Weights of a small mixture-of-experts language model, trained from scratch on English Wikipedia: 10 layers.
Below are experts of layer 7 (counted from 0) of a mixture-of-experts language model. Rows are named router (the router's row for the expert), up (a neuron's input weights, with its number), down (a neuron's output weights, with its number) and show model dimensions 0-127. Each number is 50 + 12 x the weight over its row's rms, rounded and kept within 0 to 99.
Before each expert's rows: a language model's description of what the expert responds to; "gets" lists some tokens that make up at least twice as much of what it gets as of all text. This comes from a sample of Wikipedia text that the model never trained on. Tokens count by the router's weight.

# expert 58
Numbers in tables. Number tokens in tables, scores, vote counts and times, such as vote percentages, minutes and seconds, and list numbering.
gets: "1", "2", "3", "0", "4", "5"
router:47 61 35 54 49 71 59 42 60 57 43 49 55 25 43 64 56 61 50 62 46 44 40 39 39 43 60 29 47 48 47 67 26 56 44 63 48 50 55 58 39 44 58 50 55 54 61 46 53 71 61 52 64 55 35 51 57 73 35 48 53 37 45 40 45 37 47 60 36 48 60 33 30 47 25 60 69 49 53 39 54 44 36 48 52 23 50 36 49 60 26 46 80 46 44 67 60 58 46 38 49 34 54 63 85 39 41 59 31 57 50 82 58 28 40 45 57 53 65 42 34 48 39 42 55 32 60 54
up1:52 42 49 41 58 44 64 56 49 50 54 52 53 20 49 73 59 57 41 55 47 51 64 59 54 66 57 58 52 64 63 29 52 68 61 66 37 41 54 37 71 66 54 55 55 48 45 64 55 42 45 86 54 63 26 70 32 49 60 54 40 37 34 55 61 39 53 55 58 44 57 32 35 57 37 55 43 58 48 28 64 42 31 34 43 38 46 61 52 42 35 69 68 40 50 47 39 75 52 40 54 38 40 51 57 40 48 37 63 60 77 58 27 42 28 52 62 35 70 34 51 33 46 54 42 50 57 48
down1:63 38 62 65 40 62 50 56 31 70 49 18 58 57 48 58 46 52 47 60 33 48 52 50 57 46 48 40 58 62 49 39 64 30 37 55 65 56 58 48 41 46 52 29 66 50 51 36 54 59 37 30 59 54 58 57 48 45 59 47 43 52 47 51 46 79 72 61 65 54 65 52 48 70 58 53 52 41 50 60 38 57 33 66 53 61 56 35 61 63 53 26 42 27 49 49 42 33 38 69 46 75 55 56 12 51 45 49 51 61 44 20 53 59 47 61 46 63 32 48 46 46 36 54 74 31 37 57
up2:48 45 76 40 69 66 65 45 51 51 53 55 74 22 64 60 64 47 61 54 43 69 35 54 45 48 61 47 39 40 65 47 51 53 40 32 39 33 61 59 49 62 51 47 50 36 64 56 48 53 66 44 61 60 29 64 55 72 30 47 74 61 29 57 56 61 56 71 49 55 41 44 50 56 35 46 39 52 62 41 54 42 35 36 40 34 53 35 69 28 72 33 66 61 45 37 65 51 52 44 58 56 44 48 55 43 35 78 55 24 67 48 48 49 41 56 44 41 35 59 48 38 36 71 39 56 47 54
down2:60 58 47 47 52 27 44 36 46 47 56 43 48 58 30 70 61 40 49 58 51 43 48 56 75 63 43 60 54 51 55 64 60 61 56 53 55 48 41 67 41 69 54 49 44 60 74 34 44 78 54 66 70 61 43 29 52 60 49 24 24 40 52 61 46 49 31 45 49 15 42 57 41 56 63 46 43 49 47 30 38 46 52 52 37 52 38 48 30 62 31 62 22 54 61 70 47 28 57 59 44 70 59 57 47 59 52 46 37 49 34 37 43 65 60 55 38 49 50 71 55 30 47 60 67 43 51 59
up3:44 34 51 45 54 42 50 51 37 50 45 56 70 63 55 61 55 54 38 62 30 41 65 66 77 74 47 58 64 34 35 60 41 52 50 70 39 31 52 51 65 69 55 43 39 55 50 57 50 52 74 43 51 54 42 30 62 45 47 46 40 29 53 48 39 50 67 64 42 65 52 52 29 41 59 26 49 40 43 31 58 67 63 48 32 59 62 80 30 57 42 58 41 49 49 60 51 62 49 54 59 17 24 71 56 47 47 62 44 37 44 52 36 47 71 48 42 54 46 37 36 42 65 47 47 62 53 58
down3:39 41 48 41 47 53 42 48 51 43 24 41 34 51 67 49 49 58 59 57 36 61 52 50 30 35 55 49 57 58 64 44 50 66 44 48 47 57 55 62 51 41 35 55 30 55 32 29 43 29 54 41 68 47 45 60 54 47 63 58 72 77 67 52 37 62 50 67 72 54 33 59 37 38 57 56 64 45 41 54 59 42 45 50 68 35 48 50 46 43 68 28 53 35 60 55 34 62 61 58 43 29 88 33 41 50 39 65 65 29 40 50 40 49 42 67 44 60 25 60 51 54 51 63 68 34 45 41
up4:56 50 54 54 56 51 58 39 65 20 57 38 54 42 28 56 75 60 46 58 42 23 35 43 59 46 53 38 60 12 42 60 49 43 55 54 55 46 50 51 80 53 55 48 43 74 71 53 34 60 47 78 65 51 47 47 66 69 52 63 47 50 47 44 54 55 35 55 26 45 86 45 22 51 54 58 55 57 63 59 65 33 48 54 46 34 52 43 45 47 61 54 52 50 66 35 51 61 40 36 53 46 52 46 50 31 44 47 51 37 56 42 34 71 50 54 26 48 44 54 44 47 53 43 56 48 30 43
down4:51 53 60 41 28 86 53 61 34 51 74 36 62 46 58 64 49 34 54 41 35 67 46 51 30 55 59 54 61 48 28 67 39 50 36 35 48 54 59 31 31 61 56 39 43 42 40 59 56 52 62 45 33 57 72 53 19 54 30 69 42 36 46 50 45 54 48 45 46 53 54 53 58 55 64 50 64 33 33 51 36 40 35 57 35 77 46 69 51 43 43 58 46 73 43 57 46 49 47 65 71 71 34 51 36 50 55 65 51 59 40 63 45 45 72 45 55 51 50 48 45 59 65 52 32 60 36 43
up5:53 60 54 55 49 52 51 56 70 45 47 50 44 58 31 60 75 51 53 27 61 73 63 49 27 34 37 38 45 33 34 49 40 69 57 49 27 61 44 54 59 51 47 40 48 55 30 66 70 59 49 43 52 32 45 47 57 42 69 45 31 45 76 50 42 44 58 74 48 46 46 61 48 39 39 49 51 44 60 33 40 47 57 66 42 30 40 54 73 80 49 32 61 40 58 52 51 60 71 36 49 50 48 51 53 42 55 54 57 46 21 58 53 46 38 65 54 51 72 49 33 28 25 39 42 44 56 54
down5:21 48 49 67 62 54 41 65 32 83 47 42 81 63 55 38 60 47 41 38 65 56 42 64 70 42 53 54 73 54 57 79 53 44 42 66 60 43 56 54 70 51 69 32 55 35 71 51 56 51 25 41 55 43 46 50 40 37 46 38 56 55 27 38 59 42 56 37 53 45 43 52 46 63 49 60 70 60 52 33 52 64 61 65 33 42 43 32 70 49 55 51 42 43 48 52 57 39 14 40 53 59 51 41 43 44 38 60 50 45 40 32 41 48 47 34 50 64 57 51 46 54 49 33 46 60 56 46
up6:53 38 45 56 57 42 42 41 54 44 50 50 59 42 35 54 48 63 36 47 47 83 43 50 50 51 54 27 52 49 51 62 56 44 46 58 51 78 59 41 60 35 53 46 73 51 65 63 35 38 64 40 54 78 47 55 34 70 37 49 53 34 42 49 37 33 41 53 47 54 57 53 34 83 41 56 55 32 56 59 43 59 30 63 65 34 50 48 26 35 57 52 51 35 42 44 75 38 28 53 72 39 65 62 60 47 67 81 48 30 48 66 28 41 56 52 55 53 50 60 51 36 57 50 47 41 45 44
down6:59 46 65 66 45 56 54 47 68 32 44 62 43 56 33 47 09 50 44 83 46 30 54 51 69 63 51 69 54 52 61 57 47 60 70 52 41 34 60 68 49 47 48 54 66 51 51 57 56 48 55 60 51 61 61 39 50 84 44 54 39 46 64 59 47 51 50 57 71 46 37 50 52 62 53 37 40 54 51 52 48 50 73 53 57 63 37 71 47 55 49 47 50 67 55 41 46 46 58 46 45 48 44 35 46 22 46 52 50 34 53 27 44 55 32 42 36 42 50 43 44 30 47 68 29 22 26 31
up7:58 57 39 57 66 40 57 30 38 41 56 43 46 46 55 42 58 78 69 37 50 53 56 35 50 64 51 33 59 52 41 46 53 41 41 61 71 80 54 59 38 46 60 38 65 43 41 57 41 50 64 27 58 54 32 38 76 71 26 25 48 51 44 27 36 62 34 56 37 50 48 64 73 67 54 59 63 42 49 60 71 44 41 50 44 55 58 60 31 39 43 32 43 40 36 53 51 43 44 70 58 40 39 45 54 41 44 68 37 56 59 54 38 32 32 38 55 56 38 61 39 54 53 34 47 39 44 58
down7:63 42 54 36 75 52 52 31 63 64 39 54 41 56 32 64 50 43 34 36 44 26 37 24 67 70 37 76 40 52 61 50 56 49 56 39 39 52 34 54 33 63 39 52 59 66 64 53 47 35 66 59 49 49 35 62 57 71 44 52 46 50 53 49 53 62 32 44 52 43 63 54 51 53 41 41 52 37 51 51 34 66 26 36 30 64 51 52 68 60 49 32 63 59 55 41 44 30 38 58 68 56 50 58 38 51 27 55 70 66 53 57 73 52 57 22 55 62 44 51 62 50 41 46 58 61 64 36
up8:32 54 72 58 40 46 31 50 84 33 51 39 45 69 45 75 47 55 73 46 55 58 57 48 49 49 70 63 35 46 60 31 46 50 49 59 44 65 38 49 46 56 43 46 58 38 54 61 74 57 53 60 35 50 45 61 48 47 51 77 58 55 43 66 49 45 32 39 48 30 63 41 52 39 49 64 43 41 48 51 35 48 30 55 58 41 53 59 61 64 61 58 60 45 48 48 40 61 49 35 51 31 50 48 71 27 42 56 52 63 37 55 82 20 48 40 45 62 55 48 58 39 33 18 39 43 44 52
down8:53 31 57 49 61 49 56 30 60 39 60 45 61 57 58 56 71 70 73 69 43 48 68 53 46 67 40 51 57 51 46 30 45 48 42 38 48 74 63 53 37 44 53 46 60 43 50 52 62 17 36 76 48 29 39 53 42 44 69 49 70 46 31 57 45 55 72 54 49 45 40 35 45 47 37 52 38 62 59 69 36 60 53 46 48 51 62 70 47 65 53 31 46 45 44 52 46 29 53 66 79 72 45 56 48 60 43 39 49 36 28 39 31 58 62 63 28 45 46 55 36 57 37 65 37 48 46 48
up9:57 58 50 37 48 55 39 42 41 48 74 63 62 12 64 62 56 51 47 43 41 55 41 58 49 58 32 49 58 50 47 43 56 54 46 68 50 68 30 57 36 37 25 50 72 47 48 34 48 49 56 47 64 45 52 42 39 62 38 58 43 64 60 44 49 67 69 50 40 34 48 47 50 52 22 55 64 49 45 55 38 32 51 48 70 53 49 59 53 09 48 64 64 48 36 38 64 68 61 41 27 39 60 73 48 64 50 54 47 38 53 42 63 45 51 47 44 47 40 51 48 38 47 24 51 55 58 82
down9:35 45 54 48 40 38 09 52 46 55 62 26 51 67 41 52 60 70 55 29 53 55 41 53 64 56 44 59 38 44 56 46 47 55 62 71 30 74 47 47 49 47 40 59 58 41 46 65 46 50 43 47 49 44 69 38 32 38 29 39 55 49 62 48 43 36 26 76 30 63 37 41 57 63 50 31 60 50 44 51 50 67 55 64 40 34 65 52 41 78 58 35 48 38 50 55 58 66 41 59 47 62 44 62 54 32 34 54 50 31 56 67 67 44 48 71 62 42 64 68 44 54 44 48 58 57 62 50
up10:67 34 44 42 61 56 60 42 76 53 79 51 48 35 39 49 61 63 60 11 40 37 54 59 71 37 43 43 56 30 55 42 60 45 52 65 70 45 64 44 63 40 51 35 60 54 58 68 37 42 50 53 54 53 35 59 26 55 56 77 39 53 41 41 51 76 53 43 37 42 55 59 51 27 58 51 71 63 56 43 46 59 62 57 74 33 49 53 55 43 45 47 66 49 46 44 46 47 46 23 46 25 54 54 54 51 46 48 52 44 37 44 38 42 46 50 46 56 59 65 64 36 30 52 27 45 34 50
down10:47 58 46 59 68 47 60 47 64 49 49 51 52 68 64 56 37 69 68 43 63 64 56 50 28 63 51 60 39 49 38 46 61 49 65 71 53 72 60 56 67 58 31 47 64 55 64 52 54 31 44 55 68 69 57 36 53 56 59 40 59 25 45 51 44 24 36 39 58 25 39 22 58 62 52 37 33 48 43 42 53 49 36 57 51 44 48 54 42 69 27 60 59 45 56 50 44 34 55 28 41 69 58 49 35 49 48 50 65 52 29 48 62 48 50 21 31 48 44 39 47 72 37 56 33 53 63 40
up11:43 59 37 53 51 63 57 44 59 46 33 49 34 55 52 43 55 54 45 46 33 25 44 52 44 55 48 71 64 37 26 45 43 59 45 66 44 78 46 40 41 59 70 58 44 65 30 59 40 61 58 32 54 43 49 56 52 75 50 72 26 24 60 44 37 51 26 56 37 38 50 47 59 52 47 55 79 46 51 30 45 45 45 43 42 48 48 53 75 66 43 59 74 35 58 72 43 65 67 28 61 38 60 69 40 44 41 56 31 61 48 61 73 46 46 43 53 42 57 39 50 43 51 50 36 48 48 40
down11:27 51 64 42 63 42 51 26 61 45 38 65 61 50 62 47 62 61 37 45 60 48 44 51 66 44 54 55 66 54 45 61 50 36 52 46 55 49 63 41 65 39 30 38 49 51 53 41 61 56 56 28 46 53 50 57 43 51 46 51 44 35 41 56 80 40 52 65 26 39 31 44 58 44 65 55 51 65 73 64 47 58 31 40 69 50 50 53 50 44 51 30 37 44 21 32 53 55 44 63 62 56 42 37 39 75 55 36 53 09 52 37 35 68 56 48 42 57 58 33 48 76 63 50 62 47 56 61
up12:51 53 57 50 51 60 59 39 49 47 30 37 43 60 53 57 45 70 59 50 60 58 66 81 52 40 46 47 34 58 23 63 61 63 57 69 54 60 37 58 63 37 32 46 41 62 68 51 46 59 48 39 37 57 55 24 42 67 50 55 41 65 55 29 34 32 47 46 56 43 51 67 62 32 59 48 59 52 55 20 79 53 47 41 56 32 57 35 56 64 39 61 50 54 52 57 55 45 47 47 31 67 52 45 35 47 61 45 42 65 44 57 45 42 83 34 55 56 30 39 45 55 39 27 32 34 43 50
down12:55 42 62 22 44 43 63 43 45 51 16 33 40 44 48 29 65 55 29 72 59 50 74 55 50 48 49 59 53 55 42 37 45 52 54 44 60 37 49 57 72 60 63 26 72 84 65 52 39 55 44 45 26 52 41 48 52 43 52 42 39 34 50 59 52 41 65 46 40 65 32 55 58 60 54 59 57 57 41 52 30 48 33 82 33 44 60 46 66 73 52 61 52 32 44 23 50 49 61 45 47 62 43 53 51 33 60 53 53 55 68 44 51 45 45 42 53 51 59 68 43 63 54 37 65 48 47 50
up13:51 44 27 55 32 62 36 55 37 62 40 46 62 20 68 74 50 31 59 45 41 26 51 43 49 43 54 56 60 65 36 62 35 66 43 47 45 46 29 61 51 42 52 59 67 56 58 25 48 59 53 59 42 60 43 57 42 50 57 39 36 45 52 49 55 59 56 44 44 44 42 74 40 58 47 68 47 52 38 69 61 48 29 58 53 57 60 30 80 43 29 50 36 50 53 58 71 46 30 49 53 34 65 48 60 50 64 41 45 43 35 79 44 49 38 77 59 65 62 43 49 53 48 70 48 53 38 54
down13:17 60 46 48 35 58 42 52 61 42 40 71 38 56 46 49 48 58 22 44 44 34 77 36 58 44 33 47 63 53 56 49 47 28 22 63 53 50 42 53 59 46 62 47 45 38 41 65 84 52 38 43 25 46 53 45 66 52 57 40 56 60 35 60 54 46 34 64 58 56 35 42 57 57 33 44 36 71 60 44 40 43 51 61 41 48 45 53 53 44 48 65 63 73 57 60 47 37 59 49 64 67 43 53 68 49 30 58 45 39 64 45 42 56 67 59 77 39 54 61 68 38 37 34 46 61 53 57
up14:37 64 61 52 56 54 36 47 38 51 46 61 57 75 54 62 45 41 53 63 46 43 69 78 47 38 62 17 50 59 51 42 46 30 54 45 38 43 25 45 50 47 58 70 35 53 51 59 49 56 53 38 54 67 64 54 47 57 35 54 55 17 38 41 52 54 31 50 45 46 54 42 56 60 34 54 59 42 59 54 41 66 26 53 51 52 42 63 38 43 41 22 47 46 58 29 48 64 55 50 30 71 54 79 51 70 46 51 64 37 54 58 44 51 45 47 63 45 49 48 52 29 26 55 47 66 36 77
down14:46 58 55 48 53 63 43 35 56 65 24 27 47 44 50 55 55 48 46 59 64 41 37 50 53 30 70 44 39 58 53 52 59 48 63 67 56 38 54 54 55 24 59 37 51 43 58 50 31 48 37 60 43 58 54 57 46 36 66 68 67 41 75 60 45 53 54 53 42 27 54 60 39 33 34 53 22 49 63 19 51 46 33 55 69 59 53 71 45 69 58 56 61 44 55 42 56 36 41 65 50 46 46 44 47 48 43 38 60 46 25 56 30 58 40 62 67 46 59 79 52 75 57 62 37 60 44 39
up15:42 37 28 51 46 57 73 45 59 44 51 56 63 31 49 48 47 29 44 30 36 61 47 60 33 56 58 36 48 26 61 58 34 51 38 54 64 51 63 46 72 28 45 28 48 54 40 58 36 63 57 35 67 57 40 58 39 40 35 44 53 54 18 49 38 49 50 50 39 65 41 34 55 60 56 56 82 43 59 56 44 54 69 44 64 73 33 56 40 62 38 70 64 58 51 41 63 54 42 51 41 46 72 55 42 56 30 47 64 46 60 53 43 47 36 74 52 62 48 44 53 48 60 40 67 41 30 41
down15:56 88 54 29 45 55 55 49 64 46 43 36 41 58 46 59 51 42 62 51 26 61 52 26 49 34 43 48 67 36 42 60 36 58 59 41 58 30 44 70 63 54 45 64 37 50 63 57 59 64 40 55 50 47 57 57 47 46 57 53 52 50 64 24 32 54 45 46 61 33 56 53 35 29 49 27 41 46 39 69 35 49 38 59 39 44 53 40 60 35 52 43 58 59 63 62 39 53 84 35 59 44 59 31 34 41 62 52 44 61 58 45 44 51 34 41 46 60 73 54 48 72 75 49 46 44 46 74
up16:60 50 53 57 57 51 73 55 52 52 56 58 55 60 30 42 57 40 52 46 39 33 61 48 36 41 31 22 49 45 37 53 51 59 55 81 56 67 61 51 40 31 55 30 63 44 54 70 45 61 52 60 33 44 59 31 69 55 24 67 25 45 47 48 41 77 42 58 38 64 54 40 49 42 58 62 65 55 50 39 51 45 39 52 53 45 40 67 53 48 58 83 55 61 61 76 43 42 46 68 20 27 49 48 51 47 48 45 37 45 36 57 54 53 50 54 65 55 51 61 40 37 52 33 62 59 31 55
down16:47 40 45 53 45 41 51 78 40 38 31 60 22 44 45 48 59 49 63 55 45 53 41 65 36 64 44 61 43 48 44 54 43 53 54 45 53 49 51 50 37 58 47 76 38 62 64 64 55 33 55 41 50 31 33 39 65 61 63 51 59 36 49 55 33 40 32 79 44 51 43 56 54 50 59 61 52 38 52 59 68 58 31 46 50 54 65 43 42 34 68 44 58 61 28 39 66 33 61 59 65 77 68 23 39 52 56 56 74 37 56 49 53 50 58 63 44 52 45 53 63 45 67 53 24 27 45 31
up17:54 39 61 41 69 40 45 57 46 73 50 41 45 47 70 46 44 67 52 47 55 49 46 51 45 34 50 26 61 59 42 67 30 77 61 69 71 43 59 74 39 44 69 41 64 19 28 75 73 54 38 40 31 52 44 37 50 44 47 50 63 44 41 43 38 63 41 45 51 59 56 66 55 62 28 63 28 58 47 51 48 52 36 68 39 48 49 36 51 46 39 47 52 57 43 38 75 38 32 47 41 44 48 46 53 37 43 68 44 53 52 61 62 34 50 46 58 60 43 44 75 42 68 46 64 56 48 42
down17:47 66 28 55 41 52 38 37 44 54 59 69 57 51 68 55 52 47 29 49 56 46 55 36 47 54 45 58 64 39 51 44 56 46 66 56 46 54 35 61 34 48 53 36 40 56 51 46 31 36 56 52 51 55 48 56 49 35 53 67 41 52 65 47 50 54 55 61 51 41 65 32 60 57 55 69 48 44 31 35 46 67 45 71 47 21 56 50 33 36 39 44 61 38 30 56 77 24 42 67 59 53 44 47 29 62 60 60 81 43 57 65 23 76 46 62 49 62 33 59 38 50 34 65 71 36 50 52
up18:44 63 44 69 44 51 57 40 70 67 51 55 46 43 47 24 66 56 42 47 53 39 25 60 54 52 57 42 67 50 41 57 61 46 53 40 46 59 66 49 39 68 57 50 62 47 32 46 62 56 37 47 62 47 60 46 57 47 41 58 41 19 64 62 27 44 23 59 43 73 60 56 66 33 64 61 53 66 40 24 67 38 35 54 36 56 37 56 36 67 40 65 32 48 54 42 40 44 42 55 49 37 60 45 61 28 38 43 35 32 42 54 37 49 68 71 51 62 53 31 60 46 63 57 65 38 37 56
down18:63 62 43 37 44 24 61 43 68 43 50 42 41 58 40 47 51 48 55 38 42 53 35 62 50 51 37 56 41 66 47 53 33 43 46 49 64 37 51 36 38 56 53 59 68 60 48 45 51 75 45 47 38 26 54 76 23 40 52 43 65 57 47 72 52 38 51 47 28 41 65 56 46 63 33 41 29 39 48 65 79 52 37 47 67 44 57 38 41 55 56 40 56 59 48 55 46 58 26 32 74 34 71 53 45 67 36 48 66 70 66 51 48 42 40 47 56 46 78 53 68 49 54 52 47 69 42 56
up19:62 58 41 63 35 50 53 50 54 59 42 46 65 53 43 32 46 61 62 36 70 65 59 66 54 73 38 42 36 66 63 51 49 54 56 65 53 59 40 60 51 46 18 56 58 41 49 52 56 33 50 42 40 62 32 35 40 57 35 38 43 50 55 62 66 42 63 32 35 58 51 24 46 48 32 54 27 60 25 49 58 55 44 55 37 41 52 60 39 50 62 60 38 50 59 62 59 42 57 36 34 42 33 69 53 48 66 37 82 54 34 56 58 75 24 46 62 59 43 62 52 42 53 66 40 56 66 57
down19:37 48 29 61 61 45 61 58 51 37 49 56 45 46 58 51 44 57 57 35 44 44 44 69 54 41 43 58 48 55 58 71 50 20 49 27 35 48 49 47 64 58 36 49 40 27 81 49 50 54 71 49 57 47 40 44 65 60 54 46 63 51 39 35 62 66 42 33 56 56 46 47 76 56 62 47 31 49 65 39 28 69 43 40 52 48 52 54 74 65 43 53 64 42 67 39 33 50 39 46 48 39 56 37 62 56 68 50 05 60 41 42 58 50 57 54 50 57 77 44 65 62 56 35 59 50 47 34
up20:66 46 41 51 34 58 39 56 59 43 60 59 19 49 53 76 67 60 46 56 69 44 64 61 40 59 71 39 40 53 55 55 47 30 58 57 43 50 32 56 57 52 39 68 49 43 45 38 27 46 53 41 53 69 49 66 58 45 61 48 39 40 52 44 48 40 37 64 52 49 60 53 52 60 50 70 67 54 70 73 39 44 28 51 63 27 71 47 34 42 32 37 52 31 22 72 61 52 56 43 63 44 53 68 49 58 34 44 48 50 56 63 49 38 43 41 45 69 57 74 35 38 38 35 40 48 56 45
down20:52 62 59 61 49 57 34 41 66 47 53 56 54 70 46 41 38 47 80 16 39 41 38 41 54 62 43 53 47 69 71 62 44 48 45 50 51 31 68 54 50 45 52 58 65 43 57 52 53 51 49 39 58 35 43 40 51 37 52 52 73 42 41 52 46 22 59 52 34 68 61 61 38 43 62 54 51 66 22 36 23 51 48 49 46 48 52 56 62 69 51 35 66 54 58 46 46 52 62 61 65 51 55 53 36 58 53 31 23 36 43 53 36 76 42 45 35 46 64 44 41 55 48 27 68 62 43 73
up21:51 52 51 78 68 54 44 41 56 48 38 52 53 58 64 67 41 61 31 34 44 40 70 61 62 58 56 45 41 41 71 52 25 65 63 53 73 50 58 50 48 38 54 68 52 48 54 49 44 43 38 47 41 54 47 78 76 42 46 30 57 71 34 52 48 58 41 32 60 25 47 59 50 59 31 77 41 35 47 50 80 39 43 50 53 31 42 40 52 48 48 75 50 72 45 37 65 42 44 63 43 60 36 55 55 64 59 48 38 50 50 34 55 40 47 49 28 45 50 37 64 39 46 35 48 44 42 43
down21:56 53 30 35 66 40 51 44 41 56 40 66 32 49 36 72 56 38 45 35 55 57 70 59 57 48 46 63 55 61 52 78 42 57 42 45 43 51 31 59 56 38 67 61 59 36 58 53 54 32 38 43 52 42 54 35 36 39 36 69 65 48 53 34 47 54 41 39 43 60 53 69 54 34 48 57 43 50 39 52 49 42 48 56 59 65 41 52 67 61 69 36 31 44 54 29 51 53 57 68 65 25 65 73 42 68 38 38 63 75 64 51 38 53 62 37 46 46 44 21 73 33 66 42 40 50 41 45
up22:59 68 47 62 28 32 66 10 63 62 59 43 56 56 49 44 47 32 60 18 38 37 46 56 49 46 41 51 53 53 38 50 37 53 69 54 63 51 49 85 49 43 73 51 54 39 46 46 75 44 44 38 49 47 57 46 56 86 34 66 46 68 48 52 59 63 35 35 54 45 63 60 51 50 46 55 40 45 30 38 39 56 65 33 49 45 43 57 39 61 47 57 58 38 39 55 41 32 38 60 53 36 53 59 51 50 63 39 36 43 55 68 55 56 57 43 67 68 45 40 57 39 40 49 53 62 66 64
down22:30 59 48 44 74 52 57 50 66 46 76 36 41 72 24 61 55 57 58 41 61 48 49 46 41 65 57 57 54 31 46 66 60 61 26 48 23 26 60 28 48 59 41 57 54 55 36 44 56 64 38 47 67 59 52 43 59 36 57 55 45 33 74 47 48 64 43 65 64 43 57 53 39 71 30 53 53 35 54 54 72 42 48 54 45 65 52 51 51 60 74 38 43 50 31 54 54 48 49 24 50 62 40 53 40 47 31 62 68 46 43 35 63 49 49 75 48 33 61 38 50 43 54 63 45 41 42 37
up23:55 42 72 35 56 42 58 73 51 47 61 46 64 34 50 49 58 67 59 62 55 53 61 34 50 41 26 34 38 66 43 56 37 69 34 45 65 49 68 45 76 71 54 35 35 44 51 68 49 42 56 35 65 69 50 44 44 41 60 32 58 51 49 55 49 52 35 56 54 44 53 49 46 54 39 51 61 34 34 59 23 59 56 28 50 52 22 42 55 51 52 42 31 63 50 29 72 37 58 63 55 47 35 76 49 39 34 42 51 75 36 51 61 74 50 44 46 38 61 56 61 53 51 45 39 37 46 60
down23:52 48 54 33 45 72 68 55 47 49 50 43 63 63 69 48 49 49 34 35 29 39 65 38 38 59 74 45 34 45 30 61 44 52 33 47 82 51 61 74 46 34 60 45 66 63 38 55 57 69 74 55 45 50 51 55 67 63 46 60 34 51 39 59 35 41 40 21 36 75 69 45 48 59 56 49 60 36 30 60 39 58 44 40 30 46 55 49 58 38 37 56 48 75 52 56 65 44 39 30 54 40 51 59 56 33 29 42 56 64 57 40 40 49 52 53 45 52 36 58 40 42 50 43 62 52 57 65
up24:47 63 50 38 44 52 35 62 42 79 61 47 64 46 37 36 40 50 59 49 71 58 51 43 46 64 57 36 45 42 29 86 40 59 63 62 56 73 46 44 53 55 73 56 46 48 72 63 59 31 41 61 29 53 35 49 55 46 65 56 51 42 53 28 49 44 51 50 55 40 73 46 37 55 30 55 34 46 64 44 59 47 34 57 50 43 29 44 38 42 48 63 73 40 33 65 46 58 32 39 28 61 45 58 55 41 50 66 48 54 52 60 69 56 56 46 66 57 67 35 45 54 36 30 46 30 66 49
down24:58 64 51 52 46 69 52 42 58 30 54 47 48 79 59 07 51 60 53 54 69 58 76 34 40 43 51 49 57 66 50 49 61 38 45 38 51 43 51 52 44 65 40 25 46 65 56 32 31 59 53 45 53 21 48 36 36 40 78 46 59 49 56 47 70 43 32 54 36 43 43 60 57 51 52 40 35 58 54 38 69 47 49 37 55 30 47 46 50 40 37 55 34 37 62 61 38 35 47 45 52 62 50 41 71 54 47 55 47 62 57 59 63 42 75 41 40 52 56 48 51 42 69 62 57 52 78 44
up25:44 62 18 66 41 56 47 59 44 43 51 36 46 43 46 47 28 47 57 54 44 65 59 56 67 59 33 43 48 41 44 52 63 51 53 54 20 36 42 53 54 61 37 35 48 84 34 49 47 53 68 28 37 53 66 48 40 35 40 44 39 35 51 40 67 45 44 50 56 36 49 67 47 53 48 51 69 49 56 46 66 69 53 55 52 46 39 54 57 43 54 67 70 49 40 62 33 57 38 61 84 58 56 49 55 49 55 65 30 55 35 56 81 55 50 35 50 53 64 27 46 29 46 36 51 68 60 50
down25:67 50 73 44 48 35 68 44 41 46 43 51 74 52 48 73 61 58 41 33 38 63 48 63 46 38 28 42 57 55 55 58 69 42 52 30 58 37 34 29 50 46 46 47 65 46 55 59 36 46 46 55 44 29 62 47 60 65 44 43 40 52 73 37 63 56 34 35 56 62 61 39 57 53 59 71 48 50 56 47 34 52 25 40 50 51 39 30 54 32 63 49 52 34 26 68 61 57 46 52 61 77 30 55 34 64 58 61 50 53 69 32 34 35 52 54 51 48 43 48 47 51 41 33 57 73 62 64
up26:45 43 75 49 49 51 50 39 35 63 50 39 59 64 63 56 38 50 55 58 43 45 45 53 46 35 63 61 29 34 54 48 39 47 58 62 47 43 42 54 53 26 42 68 68 70 74 36 43 56 59 45 55 36 46 27 40 50 58 43 64 56 59 49 66 58 48 28 51 60 56 56 49 64 37 52 77 57 44 33 62 42 62 44 42 69 56 55 28 58 34 73 80 38 49 52 56 57 57 53 29 59 42 52 39 47 51 34 50 34 60 54 66 48 47 67 74 48 37 43 65 51 44 24 70 54 71 62
down26:39 30 40 36 66 32 55 55 45 51 53 45 58 53 62 45 52 69 46 29 37 48 40 41 40 54 46 80 67 32 53 55 43 26 35 48 44 53 43 50 40 61 55 43 39 33 53 60 50 45 39 37 56 44 73 40 38 54 39 56 54 44 56 54 56 53 50 37 78 35 48 42 60 49 81 43 59 65 59 57 26 44 63 29 61 64 60 61 84 52 52 65 55 37 64 64 51 58 61 40 44 46 63 63 26 52 63 54 63 52 59 53 52 24 47 58 39 43 47 39 46 51 17 52 47 56 59 58
up27:46 52 35 47 59 66 39 35 36 59 52 46 46 50 35 39 42 44 48 49 54 67 64 59 56 48 56 58 38 47 42 61 57 45 42 53 46 50 71 45 47 35 56 57 27 43 33 50 55 52 62 43 54 43 46 39 43 63 51 59 55 54 77 28 39 80 37 61 31 47 59 53 56 49 27 49 66 55 49 65 82 64 64 65 44 51 54 50 48 69 41 28 41 40 60 47 41 39 76 37 53 18 40 75 47 46 57 24 42 46 60 47 54 45 65 51 36 49 68 55 40 38 39 53 52 39 65 78
down27:38 32 83 42 14 47 30 48 41 53 61 59 42 32 42 57 43 63 43 69 23 36 51 51 38 47 49 35 70 52 66 63 43 50 38 52 53 58 41 43 41 51 57 64 40 41 52 39 45 51 42 57 63 36 72 51 78 47 57 57 59 51 47 56 42 28 47 52 66 50 81 34 63 62 61 65 50 40 36 44 36 37 54 59 70 57 51 31 43 51 50 64 61 45 45 53 57 44 52 42 49 32 50 36 63 36 55 59 39 39 58 61 56 56 39 38 39 61 64 53 58 36 36 58 63 39 49 71